Weights of a small mixture-of-experts language model, trained from scratch on English Wikipedia: a softmax router.
Below are experts of layer 7 (counted from 0) of a mixture-of-experts language model. Rows are named router (the router's row for the expert) and show model dimensions 0-255. Each number is 128 + 32 x the weight over its row's rms, rounded and kept within 0 to 255.
Before each expert's rows: "comes before" lists some tokens at least twice as common just after its tokens as in all text. This comes from a sample of Wikipedia text that the model never trained on. Tokens count by the router's weight.

# expert 104
comes before: " and", " which", " but", " he", " the", " where"
router [116 144  93 177  86 132 157 104 112 211  96  90 153 102 138 147 101 158 149 156 110 147 172 164  99 111  87  84  72  93 108  99 160  75 144 117 161 120 111 197 178  76 153 102 148 176 170  84 101  71  99 131 178 133 133 164 122 157 145 154 112 115 159 113 122  87  89 135 120 167  90  89 139 167 188  99 142  95 122 107 109 137 136 136  82 178  81 138 133 128 128 172 131  84 151 120 152 153 158 171 155 130 154 121  93 179 171 133 135 115 156  78 113 140 170 104 157  94 103 143  92  96 106  59 132 123  75 179 107  99 193 116 123 153 120 153 147 176 197  83  81  97 149 149 166  79 155 177 132 108 148 154 179 106 161 143 184 133 133  62  54  89 159  89  93 103 115 130 125 118 149 174 121 137 104 175 127 126 116  93  82 154 100 155 127 139  98 116 148 160 139 158 149 122 140 163 184 159 133  95 150 192 167 155 141 134 114 128 143 146 109  86 129  84 111 142 121  50 145 134 139 174  93 123  89  81 158 118 106  72 109 118  85 100 154 122 164  72 163 116 133 109 131 146 109 191 102 168 158  75 116 108  77 129 148 161]

# expert 115
comes before: "\n", " ", " 0", " —", " 1", " 4"
router [185 119 122 144 133 184 105 154 164  89  77  92 184  99 151  48 175 128  93 106 125 138 142  88 119 167 131  96 150  91 123 144 195 117 104 119 106 123  92 129 158 106 120  89  95 151 170 151 114 159 102 100 145 176 147 137 171 148 164 152  98 111  96 133  97 182 128 138 103 148 153 117 119  91 165 143  63 111 160 110 176 123 111 142 163 174 154 209 171 111  71 140  92 160 130 132 178  91 170 128 112 141 104  80 147 140 124  97  63 106 186  90  84 175 140 126 149  91  88 107 122  64  78  88 104  85  95 170 140 149  90 143 153 127 129 141 146 117 115 134  87 107 107 134 153 104 133 142  61 119 102 134 117 120 182 143 107 145  99 117 168 126  96 107  96 139 124  73 125 174 123 116 115 170  81 124 153  94 114 153  90  54  79 139 141 177  77 150 152 187 133 148 132 106 157 180 119 202 130 180 151  95 165 103 143 126 105 114 148 124  87 104 140  96 190  71 108 125 140 119 154  81 130 114 167  77 131 126 183  78 182 168 187  77 193 123 155 135 123 146 150 104  87  96  88 168 129 103 104 153  85 118 118 103 132 114]

# expert 101
comes before: " and", " of", " in", " to", " with", " from"
router [174  94 129 104 156 138 135 180  79 168 125 153 112  94 177 112 137  78 147  98 114 164  47 107 172 116 117 137 195 159 134 152 141 137 166 185 103  64 134  99 154 161 132 169 148 133 128  72 127 170  86 119 109  46 131 162 153 163  64 167 132 134  88 162  69 144 174 154 114 149 156 104 116 154 167 167  81  88 167 163  93 122  81 183  87 156 101 128 126 150 136 160 120 104 134 166 127  16 128 154 120 121  87 137 125 165 118 121 129 117 132 142  88 163 108 151 156 119 167 155 136 131 142 163  89 194 154 162 137  91 115 130  90  95  88 118 156 165 106 105 152 128 132  90 126 154 139 105 138 166  49 141 111 160  90 160 157 105 132 109 168 128 170 101 173  85 115 147 119  75 127 142 119 104 100 115  92 125  96 128  73  65 119 141  97 110 173 119 166 140 181  98 147 128  99 128 174 170 101 141 164 141 209 174 126 121 134 114 172 173 150 140  99  63  93 150 169 171 129 111 139 110 126  89  77 117 136 120 144 139 147 155 144 112 158 146 115 136 144 112 174 171 176 162  86 192 142 163 112  92 107 170  90 106  80 139]

# expert 83
comes before: " the", " a", " with", " /", " an", " as"
router [ 93  55 122 136 132 165 124 152 190 193  95 113 117 134  77 103 137 139 143  88 122 123 130  95 152 176 163 128 150 135 129 151 185  69 157  86 149  82  92  86 143 116 111 115 150 173 132  82 142 103 142 138 155  90 105  87 114 188  41 101 135 113  96 109 145  79 113 150 111 160 224 145 144 128 165 134 160 171 152 151 139 157  69 129 147 120  35 140 124 144 128 110 102 113 160  86 111 154 141  86 153 171 139 111 153 108  72 176 133 170 105 152 103 109 173 140 159  91 129 165 185 143  97 147  89 159 217 121 126  92 168 148 142 125 117 209 137 150  65  90 111 166 127 139 133 175 176 126  97 109  50 110 162 132 143 117 103 149 161 162 138  92 116 126 124 139 145 138 114 199 149 114  77 112 119 132 110 172 134 173 117 165 111 119 121 154 160 189 101  92 117 132  86 138 110 158 138  85  91 146 118 113 160 107 118 159 164 107  75 139 114 115 154  71 140 132 151 120 126  86 159  80 163 110  93  81 114 112 130 122 175 139 123 131 149 170 154 111  92 148 124 124  43 158  60 126 173 111 126 114 125 163  84  96  99 134]

# expert 88
comes before: "\n", " by", ":", " in", " by:", " on"
router [118 103 214 139  93 135 104 130 137 159 162 149 137 185 129 165  90 109 138 112 148 131 100 157 169  99  90  84 116  97 198 135  80 117 160  96  90 110 136 152 172 113 119 173 110 102 132 184  72 145 118  89 161  55 168 153  84 106 159  87 128  85 110 126 122  82 111 185 115 106 142 134 129 115 141  96  84  89 152  29  97 184 200  45 131  47  95  83  73 113 153 146 178 136 113 141 107 171 163  85 100 108 158 127 105 129 177 165 118 188 186 119 140 112 113 126 129 104  85 121 144  88 146  98 127 135  99 108  94 118 117 150 117 109  99 163 130 119  79 141 114 144 138  95 102  89 132 144  91 134 152 124 115 146 166  99 104 172 113 169 123 150 154 173 135 133 121 119 161 106 158 194 130 156 181 137 165 141  75 104 103 134 130 141  84 103  50 130 118 128 150 145 105 104  85 105 113  71 159 120  79 110 132 156 102 119 136 149 118  90  84 112  76 169 104 112 162 130 118 122 114 143 174 144 152  82 176 113 111 157 167 136 150 124 121  44 154 139 201 173 132 117 153  78  94 160 123 117 176 107  85 143 144 123 163 109]

# expert 117
comes before: " and", " which", " but", " the", " he", " who"
router [134 114  58 149 124 142 160 140  46 171 142 107 123 127 181  91 133 134 129 118  82 168 160 151 197 175  80 130 120  60 102 162 167  96 148 100 180  99 118 146 164  80 131  98 124 144 117 124  98 105  88 101 148 147 172 149 122 121 129 156 138 120 151  97 121 142 108  85  71 148  96 112 145 186 144 103 138 115 109 146  97 142 137  65 102 151 108  92 180  97 106  89 141  85 167 170 129 164 148 118 155 117 143  91 129 177 192 151 115 134 127  93  88  86 160 143 167 115 169 155  80 166  78 135 124 101 118 113 143 149 196 203 165 139 166 156 154 179 180 132 141  97 132 105 128  68 151  96 161  92 158 132 163 109 110 169 172 137 136 123  76  84 159  95 142 124 111 169 124 141 104 176 128  98 115 160 103 106 105 144 122  79  94 150 105 177 136 133 151 152  89 138 128 143 195 187 171 126 157 181 136 137 212 172  71 119 118  97 163  98  93 120 154  53  87 146 145 127 122 120 129 132 119 142  67 107 166  93 157 120 177 172 180 145 142 139 122  89  95 101 120 127 117  66 133 160  98 163 138 200 125 129  73 128 103 143]

# expert 109
comes before: ":", " by:", "s:", " Coordinates:", " Born:", " Country:"
router [134  54 167 151 107 151  40 190 158 129 122 125  92 140 162 148 136 126 129 173 156 126 138 103 132 180 153 154 106 148 124 106 108 113 154 135 125 115 104 129 168 137 122 199 164 119 138  94 143 150 186  93 140 120 169 171  82 136 137 145 156 149 115 112 109 130 128 154 179  93  89 149 139 103 136 109  61  78 155 153 135 112 190 176 209  73  87 160  81 125 170 138 150 145  82 110 150 109  89 125 162 150 167 153  97 160 115 184  88 153  65 114 100 129  61  80  89 133 183 113 143 141 129 132 144 130 144 151  87 174  75 151  96 176 115  91 155 177  98 114 134 145 148  89 114 117 175 145 113 157 107 129 102 146 121  94  73 178 152 146 134 110  84 150 166 163  99  47 146 140 184 137  82 131 106 116 136 120 131 136  89 167 126 155 109 138 100 104 141 133 117 153 118 113 106  96  96 116 111 113 110 138 178 130 188  79 119 121  79 147  62 115 168 135 105 169 107 122 175 155 128 116 127 121 188 181 183 112 143  68 162  96 164 109 100 117 113 144 184 160 106 166 113 137 110 191 116 132 127  46 162 129 210 103 152 151]

# expert 118
comes before: "\n", " a", " and", " of", " politician", " who"
router [135 128  87  97 141 122 120 119  86  70 159 216 166 176 112 100  97 113 152 117  90 135 164 118 151  73 118 171  61  73 174 115 145 129 140 154  72 136 132 151 114  64 168  86 107 141 115 108 216  95 112 126  91 156 143 179 162 213 157 161  51  91  99 177 108 144  89  71 163 150 106 164 167 111 116 108 112 183 142 118 104 101 128 151  71 115 166 182 117 122 139 171 152 117  68  62 137 110 136 120 130 104 186 111 104 107 133  77 159 174 121 148 122 131 151 114 151 151 132 140  96 145 142 142 181 146 126 117 105 118  85  97  97 149 109 115  75 115 151 143 120  67 137 125 133 116  97 115 167  82 199 153 112  78 122 128  97 124 160 122 122 135 105  97 103 147 166 141 146 120  94 167  92 129 117 131 144  97  60 110 166 116 115 182 136 129 153 152 104 150 112 196  71 109 179 123  73 187 144 152 109 133 110 136 140 115 185 117 162 134  85 154 110 171 141 109  96  88 118  93 117 131 133 177 139 149 136  66  95 162 113 114 168  85 100 130 183 148 109 160  94 125 129 153 195 186  90 136 154 139 143 139 113 141 174 148]

# expert 69
comes before: " |", "<", "ib", "i.e.", "~", ".6"
router [ 93 124  77 117 112 124 144 160 170  96 164  87  98 149  80 115 118 133 122 117 174 108 137 135 137 134 152 102 142 159 128 134 144  58 136  82  57 125 152 122 136 147 108  76 101 158 154 149 114 215 176 187 181 141 115 100 156 192  91 138 119 137  98 114 176 107 127  89 139 153 157 115 112 125 166 110 118 124 146 122 146 160 136 154 125 129 155  84 177 106 124 100 168 102 106  77 113 149 130 119 110  94 180 152 153 100 139 170 132 115  72 162 114 132  76  93 127  87 121 184 106 165 161 109  61 101  92  81 115 137 154 128 146 133 114 137 166 129  76 116 158 159 130 119 119  87 179 116 115  69  82 135 110 121 146 118 105 133 118 153 123  68 168 120 105 115  96 128 145 196 149 147  82 139 134 146 156 160 143 129 131 110 120 155 115 140 145 156  97 122 106 123 177  82 103 119 162 151 146  67 186 102 170 173 128 120 133 192 152  38 166 160 169 143 100 125 116  87 110  36 113 137 111 204 105  73 103  69 179 127 145 100 133 135 127 207 118 132 115 170  52 186 111 126 121 179 191 124 142 114 161 124  76 189  97 146]

# expert 94
comes before: " |", "7", "9", "4", "2", "3"
router [141 103 143  76 103  81 175  94 147 153 127 146  94 156 156 134 135 157  68 109  87 130 113 112 145 174 124 192 170  83  99  87 142  96  99  94 146  77 123 159 133  89 196 123 176 113 133 183 173 142 150 207 140 127 113 210 145 160 134 158  57  84 123 140 160  97 147 117 109 119 104  80 131 122 105 153 113  92  85 101 168 139 101 132  94 162  88 111 139  94  72 100 166 166 136 127 109 120 158 121 147 162 170 183 192  62 160 103 155 159 185  65 135 150 112 102 135  98 104 120 134 167 138  89 109 118 173 148 186 156 178 139 136  83 130  73 166 142 146 103 134 218 115 154 185 160 132 167  67 126 151 116  94 129 162  75 152 118 141  74 127 104 132 153 115 138 128 117 116 148 167 116 141 167 168 129 144 169 102 122 139 168  99 182 160  43 134  99 123 155 135 127 173 115 127 152 133 105 104 152 186  64  99 140 179 145 137  78  93 117  97 117 113 111 130 142  69 177 148 173 116 141  94 133 139 108  96 160 143 153  79 158 164 101 128 134  88  96 113  86  82 129 172 129 169 104  99 136 107  96  88 136 139 133 129 116]

# expert 78
comes before: "|", "\n", "-", "|---|---|---|---|", "|---|---|---|", "The"
router [159 153  89  76 145 113 130 124 140 150 128 117  91  93 115 145 111 142 145 145 136 106 142 137 132 126  76 119 145 101 150  96 117 171 165 145 186  88  95 140 106 106 107  94 154  58 102 166 105 144  71 131 161  92 138 149 125 133 133 128 126 125 120 168 137 157 116 131 170  64 149 144 105 120 160 139 131 135 112 138 178 138 147 159 134 132 104 121 176 126  60 120  99 148 140  97 184  95 164 151 126 136  60 154 123 107 161 164  81 118 154  98 142 118  98  97 123 135 110 140  95 149 124 162  90  86 135 116 140 109 115 123 142 151 146 131  93 104 156 170 131 162 101  85 186  97 102 182 124  92 150 172 139  98 142 137 100  90  50 153 183 112  97  85 160 148 135  52 139 163 176 154 118 158 145 112 101 136 113 176 153 133 110  70  46 211 112 100 143 108 141 100 155 110 157  96 123 131  69 129 190 176 127 114  78 151 102 161 136 116 175 234 115 177 126 135  69 130  93  94 105 109  86 112 165  85 122  66 111 162 200 145 117 123 175 150 125  97  75 170 153 158  70 156 185  35 150 129  80 178 145 141  90 124 109 126]

# expert 111
comes before: "-", "\n", "=", "|", "The", "=="
router [131 107 176 131 169 104  92 113 143 124  99 135 121 134 174 141 145 175 121 177 154 125 170 123  90 113 209 141 104 168 153 163  95 177 132 150  94 145 134 125 113 134 121 146 147 192 184 129 135 144 120  78 145  72 200 177  93 140 151 179 143 110 113 158 166  77 139 170 139 102 118 190 124 118 171  76 135  94 166 135 144 161 163 125 158  92 117 218  70 202 117 170 160 150 103 104 137  92 167 130 151  98 168 148 154 130 145 141 195  93 145 132 134  90  99 154 130 134 126 157 153 143 174 158 162 119 129 106  67 110 158  79 127 140 149 123 122  88 148 133 117  87 106 117 123  96 133 172  63  83 159 123 161 135  84 144  88 127 107 166 130  99 127 124 214 155 126  99 104 147 110 147  80  98  95 134 162  97  91 120 131 148 161 131 128  86 100 109 162 101 128  93 173  69 132 158 131  94 159 203  78 148 139 152 169 128 113 121 155 107  78 113  86 138 158 181 122 108 134 133  83 102 154 121 130 218 194 158  98 175 108 103 152 102 129 107 141 137 134 128 171 119 174  75 137 150  70  70 156 105  99 133  99  85 178 152]

# expert 122
comes before: "\n", " ", " 1,", " 3", " %", " 9"
router [ 79 107 108  73 158 157 130 104 196 165  89 131 131 184  89  93 127  37  90 126  95  97 138 130  97 113 103 138 134 109 130 118 122 109  85 129 163 123 121 133 119 103 120 155 157  95 129 171 106 181  61 131 134 138 155 214 162 185 171 116  89 157 142 135 128 115 140 144  99 144 134  99 127 113 127 122  96  89 164  70 163 150 177 134 156 123 139 127 109 100  91 136 158 147 119  80 129 112 153 188  74 159 140 101 145  81 151 125 158 153 153 110 135 109 140 144  62 107 131  85  95 124  98 119 182 103 187 168 105 152 133  81 127 123 121  91  99 121 164 119 116 152 131 100 135  89 144 115  85 147  93  93 155 156 168 151  92 120 125  56 132 123 111 154 152 134 126  67  96 162 121 140  57 164 164 136  92 134  76 156 153 127  76 156  86  87 104 109  62 199 140 150 189  88 136 140  88 100 116 155 145  98 114 143 113 127 141 102 150 134 114 144 142 100 176 164  81 170 200 160 117  79  95 133  92 122 190 161 159  71 115  83 154  79  63  99 146 130 117 117 197 118 111  84 176 150 115 104  83  68 105 130 155 127 157 186]

# expert 119
comes before: " the", " he", " it", " was", " they", " a"
router [105 107  92 150  82  72 142 140  87 158 110 249 143 136 170 124  86 121 134 161 132 120 141  90 165 137 149  82 125 141  97  90 160 147 182 165 106  80 126 105  88  87 121 110 144 158 125 171 108  96 110 144 172 113 113 107 110 143 156 131 136 158 177 197 171 158 143 109 127 138 111  76 121 172 153 160 162 166 193 136 167 153 133  87  57 103  80 123 156 172  72  94 106  65 123 132 128 188 140 193 100  91 151  92 162  93 150 154  93  73 112 112  76  96 190 105 149 156 104 131 111  79 167  80 110 162 127 138 163 160  83 114 150 135 157 139 105 126 103 143 145 136 134 115 162  91 139  95 163  97 103 146 186  83 192 134  73 156 162 118 180  99  70 138 160 124 122 179 160 120 135  97 139 202 168 157 102 117 143 145 119 116 114 134 130 135 148 150 156 134  64 132 136 152  72  99 123 137 173 116 131  95 102 150 116 154  80 136 102  60 139 115 127 131 161 142 109 110  76 118 111 129 116 168  79 211 178 132 101  81 167 168 176 124 120 123 156 111 134 137 146 107 120 117 127 100 186  94 133 148 116 109 109 123 179 116]

# expert 72
comes before: " |", ",", " and", ".", "',", "'s"
router [163  98  97 193 140 128 143 164 107 163 136  85 164  99 187  82 148 125 193  74 106 134 176 158 125 176 134 139 122 118  92 176  99  93 129 142  66 111 139 158 137  98 151 197 159  91 157 146 139  92 121 107 158 168 104 157 136 180 129  95 109 139 112 191 130 145 104 148 113 138  80 174 123 144 122 155 148 174 108 155 168 160 163 110 107 182 134 139  81  72  96 100 121 170  97 110 129 202 162 139  88  71 111 127 167 123 141 103 159 141 159 171 130  97 156 142 134 158 163 147 110 110 128  83 139 112 120 179 168 135 154 172 147 103  80 107 125 106 145 141 147  72 112 170 120  61 103 164 166 145 122 142 110 173 101 149 155 106 143 128  95 145  75 128 114 142 112 170 157  74 127 172  88  70  82 148  79  87 132 116 117 101  88  92 161 103 128 165 151 173 136 177 105 172 105 158  46 127 141 132 100 146 145  88 117  86 164 132 159 167  97 102 111 122 177 167 152 135 144 127 153 192 149 116 125 147 135 150 210 163 121  32 105 138 114  94 101 175  99 109  87 126 132 134 173 153 106  96 158 134 138  49 157 133  89 153]

# expert 103
comes before: "\n", " ", " -", " —;", " JPL", " –;"
router [ 54 190 168 162 162 109 119 111 133 109 127 107 120 163 113 120 143 183  78 110  98  74 157  67 141 123 119 133 117 163 157 104 175 106 122  99 108 168  70 117 135  77 122 113  55 205 131 128  69 107  95  86 188 180 157  76 108 120  94 114 143 128  89 134  81 129 153 129 161 125 107  98 136  89 189 112  86  75 144 161 145 153 144 138 131 171 117 134 130 109  91  95 129  46 113 139 117 173 171 178  98 186 143 134 107 131 145  84 125  96 131 140  86  73 145  54 115 152 131 149 142 129 168  96 104 125 100 144 163 170  96 171 185 141 139 156 147 112 145 127 147  60 165  80 118 116 183 118  99 145  99 172 145 112 137 145  99 101 141 131 121 103 133 113 154 147 138 111 109 156 152 171 130 194 140 106  92  82 118 169  65  73 129 136  69 197  95 132 157 150 114 143 146  84 156 145 152 129 103  89 155 162  91  98 126 162  98  83 148  81 103 140 107  67 132  86 107 165 135  71  98 120 117 187 104 117 137 162 107 106 129 160 120  98 134 113 177  82  96  92 111 167 158  62 155 148 160 128 106 162 131  79 151 125 115 151]

# expert 36
comes before: " |", "|", " ·", " km", ";", " 0"
router [159 107 122 133 203  81 140 127 125 139 182 113 115 122 109 132 118  84  95 135 105 145 109 151 163 206  58 147 138  89 139 147 175 141 112 132 114 101 126 146  97 149 155 101 174  87 137 141 144 117 128 184  92 145  93 157 167 111 185 152 115 104 120 150 143 157  98 134 159 134 146 131 134  97 119 178 104 114 141  83 147 119 113 130  88 133 159 165 190 123 105  87 137 137  98 135 149 130 127 143 111  89 172 192 130  81 174  80  94 124 130  86 156 182  82  87  88 141  89 172 117  18  96 164 153  75  43 175 152 112 231 141 205 105 162 155 175 129 111 127 119 146 106 143 128 124 116 131 128  89 127 115  86 120 172 165 125 158  93  88 135  88 143  91  94 101  93 123 158 116 196 124 147 134 134 151 186  98 108  95 135 153 133 113 134 145 126 175 148 100 162 130 124  95  85  77  96 136 164 132 148 112 145 160 159 158 123 181 160 120 206 152 133 206 135 100 146  93 100  94  99 128  73 128 127  74 146 118 176 143 152 169 138  94 157 178 123 126 131 135  90 167  77 122 141 114 168  75 105 124  91 140  76 147 154 119]

# expert 114
comes before: " |", ":", " votes", " Albums", " –", "6"
router [130 100 142  91 120  74 147  87 125 174 137 118 112 200 161 144 119 163 106 157  42 144 124 121 183 183 114 104 156 136  90 117  84 104 134  92 160 116 150 105 157 159 108 155  76  90 158 154 121 159 149 115 151 161 106 127 128 160 139 102 111  98 184 163 133 143 110 146 151  61 111 102 170 180  89 174 108 136 141 113 133 127 174  23 110  97 120  53  94 123 135 100 148 161 121  62 107 166 119 129 158 149 121 227  98  57 148 162 157 105 139  89 136 110 135 132  91 153 144 100 143 135 136 187 110 138 151 151 147 107 137 161  97 161 110 114 120 171 159 135 160 177 117 117 107 102 136  71  87 104 137 172  68 101 159 167 122  93 161 115 104  93 162 130 146 118 122  66 156 159 148 118 122 177 156 119 206 159 133  89 107 165  87 126 159 104 124  91 111  85 133 129 150 121 160  83  87  62 100 127  75 121 108 157 129 155 168 118 124 113 151  97 151 178  75 154  98 117 120 163  65 170 130 157  67 171 118 171  85 103 143  86 185 114 121 109 160 111 127 115 158 123 135 127 174  99 175 150 130 111 148 166 176 104  90 112]

# expert 65
comes before: " |", " 0", " ", " 1", " 2", " ENG"
router [170 127 151 160  88 146 127 101 159 114 115 152 142 167  81 132 107  84  81 104  63 133 113 143  75 146  55 111 111 113 111 101 133 126 184  48 191 124 139 106 142  78 157 122  88 136 131 124 116 116 195 144 104 135 175  61 161 109 127 112  97 119 150 159 114 135 151  81 109 112 120 169  87 117 172 115 181 122  77 109 175 161  69 101 154 121 141 109 153  91 141 159 163 131 115 145  73 152 170 121  98 155  97 166 206 101 125 172 123 150 167 107  78 150 137 135  96 136 154  94 129 137 163  87 119 106 163 111 123 174 125 103 169  97  72 173 171 123 142 106 120  56 142 138 150 142 129 148 127 103 166 117 102 160 155 117 163  77  91 108 140 153 121 117 103 124 168 112 124 137 168 133 120 143  84 116 139 141 107 132 109 100  97 142 151 169 141 119 137 178 112 138  97 165 101 161 185 108 202 111 124 133 101  84 147 160 190 103 130 113 137  64 114 146 161  90 146 169  80 152 126  69  93  97 161 150 122  80 161 109 120 150 129 213 100  81 133 105 148  37 142 140 141  55 121 123 148 159 124 108 183 157 138 216  94 166]

# expert 86
comes before: "\n", " ", ":", " 0", "s==", "=="
router [137 183 164 138  95 148 117 152 128 151 132 149 118 155 150 146  92 189 108 166 156 175 131  91 142 124  83 135  92  97 147 123 120 143 148 174 132 159 107 108 137 108 100 114 143 150 136 114 100 118 133 144  19  79 159 121 161 114 119  88  97 114 106 113  65 173 101 136 175 157 155 160 184 117 172  98 131 147 135  75 161 146 179 102 129 107 184 146 135 142  99 121 128 165  88 117  94 119 149 155  91 126 142 119 171  93 127 125 175 132 159  93 153  61 111 133 137 122 135  61 138 136 117 110  70 101  86 109  98 134 161 121 104 121 132 137  73  88  50 143 163 108 166 111 145  86 124 133  96 143 138  86 127  99 141  92  64 164  91 122 151 105 117 101 117 111 162  51 128  97 148 139  87 148 147 143 176 178  30  22 129 125 100 156 150 104 149  85 145 113  87 133 151 116 165 102 161 138 141 177 105  97 121 166 164 148 102 112 144  64 130 143 132 151  69 112 105  86 149  90 125 108 128 130  93 128 174 131 112 184 175  86 119 147 160 155 149 127 142 167 206 181 137 113 186 183 153 161  98  90 156 158 189 105 170 102]

# expert 84
comes before: " the", " of", " to", " for", " in", " and"
router [153 147  86 161  99 154 161 169 123 165 137  92  99  93 127  76 121 138 145 108 138 164 117 184 132 120  88  85 103 109 159 144 126 111 154 133  63 160 172  88 142 116 127 110  77 141 112 161 169  82 118 115 143  93  95 150 112 155 123 141 127 136 162 193 137 152 105  76 122 151 199 164  88 168 170 136 152 210 173 119 131 125 154 166 136 136 158  98 155 185 174 142  76 105 127  96 154 121 152 105 113 110 143 103 168 114  53 152 131 181  93  86  87 155 107 149 143 137 141  84 121  78 123 205 124 163 177  85 106  15 109 125 176 119 112 156 124 122 149 113 157 108 184 158 110 125 165  95 148  96 109 150 148 182 105 127 124 182 170 164 122 128 172 164 148  97  93 140 163  93  76 105 112  98  85 143  99 186 127 153  91  63 126  98 130 118 124 129 112  66 127 140 129  76 102 105 177 140 180 117 135 163 131 138 140 119 153 164 133  87 132  95 115  91 134 152 170 136 124 113 100 129  98 107 126 136  95 148 163 112 191 140  73 192 148 162 124 150 110 108  95 145  90 163  71 122 141 169 168 129 183  43  98 153 134 145]

# expert 87
comes before: " was", " is", " had", " has", " also", " became"
router [141 137 114  76 114 205 139 160 113  45 122 214 157 156 158 157  65 105 119 122 113 130  89 125 138 103 104  88  77 101 156 140 148 130 128 208 165 116 113 140 122 164 149  91 104 129 126 138 130 199  75 139 141 172 119  92 115 148 137 152 140 117 116 140 124 119 117  89  64 115 125  97  90 186 129  94 121  99 144 120 168 118 141 147  66 135 149 157 145 153  84 133 129  99  58 116 142 141 172 114 149 142 131 155  92 144  77 172 118 132 140 123 120 136 194 141 167 133 152 166  51 120 109 153 134 154 123  86 121 142 173 182 116 153 159  99 121 182 146 119  82 109 128 105 137 150  98 136 189  73 176 146 114  92  23 124 168 146 149 132 152 152 124 119 153 126 173 125 127  81 106 130 119 104 171 179 157 157  67 132 121 153 117 107 203 141 129 195 111 129  99 118 166 163  72 126 127 188 114 134  81 108 143 185 124 120  95 159 158 164  90 168 206  80  98 169  93 118 113 129 129 109 123 123 139 106 184 156 102 183 148 134 152 187  81 175 137 140 146 165 180 124 103 143 165 108  88 107 146 105 131 178 121 115 147 131]

# expert 70
comes before: " |", "en", "″N", " votes", "a", "78"
router [117 157 100 137 215 123 125 161 146 146 228 108 163 158 162 142 133  85 100 118 103  58  96 154 152  96  73 143 157 174  93 145  53 139  89  47 150 156 100  57 106 143 104 113 134  93 116 120 142 151 154 128 137 134 140 173 138 103 103 111 141 163 109 219 101  95 121 140 115 136  82  90 127 165 175 133 108  94 132  98 176 119 179 107 174 121 139  86 141 129 177  77 109 133  85 136  80 125 106  94 115  94 114 122 111 177  93 114 100 195 164 164 106 135 122 149 126 138 124 147 144 102  94 151 110  71 113 192 110 128 146 151 178 121 121 150 123 124 148  89  68 185 120 122  71  60 167 139 144  68 136 148 125 126 127 137 161  88 109 113  83 121 162 116 150 109 104 127 146 199 173  68 112 148 120  85 188  80 120 140 185 128 113 128  98  97 122 143 112  97 116 132 139 170  97 157 105  91 156 133 151 119 124 111 165  68 129 128 198 121 107  78 126 162 142 164  91 100 144 141 133 128 194 143 132 171  74 124 118 148 119  86 111 192  93  96  71 142 113 128 173 143 127 131 141 144 123  56 100 121 135 146 160 131 102 150]

# expert 95
comes before: " |", ";", "er(s)", "|---|---|---|", "(s)", "|---|---|---|---|"
router [ 71 141 151 108 114  99 136 176 111 132 163 168 125 149 120 139 119 101  97 155  76 131 127 133 151 193  85 194  74 100 145  82 158 146 111 109 125 150  95  43 134  79 117  89  96  38 107 138 142 180  95 147 126 133 106 139 152 102 171  63 176 141 112 151  92 195 125 178 115 140 153 106 176 118 119 155 147 188 122  76 120 139 126 147 155  18 168 132 147 119 123  89  96 155 115 121 109 166 152  94  65 168 148 127  73 114 129 186 113 107 103 136 156 101 138 130 148  80  94 143 142 144 135 155 104 101  91 119  58 113  94  93 159 109 106 141 124 115 164 146 183 146 153  93  96  96 106 124 187 127 115 160 167 114 104  99 115 102 157 118 132 102 111 110 143 123 147  69 144 124 143 165 162 131 175 146 194 139 154  84 148 135 149 134 129  68 118 155 169 110 130 162 100 131 143  75 153 115 122  74 108 102 160 159 137 137  98 140 117  87 126  95 151 188  83 117 150 138 163  81  85 128 128 132  34 113 117 125 123 108 147 198 135 179 187 117 111 123 115 138  98 158  94 142 178  91 125 189 118 105 179 181 132 107 163 122]

# expert 71
comes before: " of", " and", " were", " in", " are", " to"
router [156 140  34 132 105 174 147 144  54 118 148  82 133 142 135 105 162  83 149 149 102 123 104 196 147  98  80  95 174  57 139 111 171 115 143 187 132 149 124  51 109 169 122 147 108 188 119  90 104  96 121 110 202 102 147 131 154 167 113 123 177  97 164 145 141 146 191  90 138 161 114 104 145 140  93 155  76 105 134  90 127 161 161  98 119 111 115  78 140 223  96 103 102 105 169 148 113 151 140 179 139 105 134 183 171 167 128 190  80 130 115 107 107  91 154 112 143 154 103 139 123 115 161 167  77 135 121 152 134 129 165 141 131 126 135 130 114 132  96 101 114 111 104 127 175 136  78 171 173  85  85 153 137 116 136 109 146 196 159 140 160 121 137 125 174 133 135 180 156 160  85 122 132 154  96 151 113 141 120 171 109  48 135  85 129 134 116  98  89 100 136 102 116 124 118 113 104 150 110 178 148 181 116 157  88  88 141 113 131 170 100 171 152  61 160 219 163 123 126 140 113 172 139 135  95  61  69 145 123 123 128 162 121  85 149  96 104  93 102 109 134 143 104 112  86 105 113 176 137  75 108 127 150  75 180 103]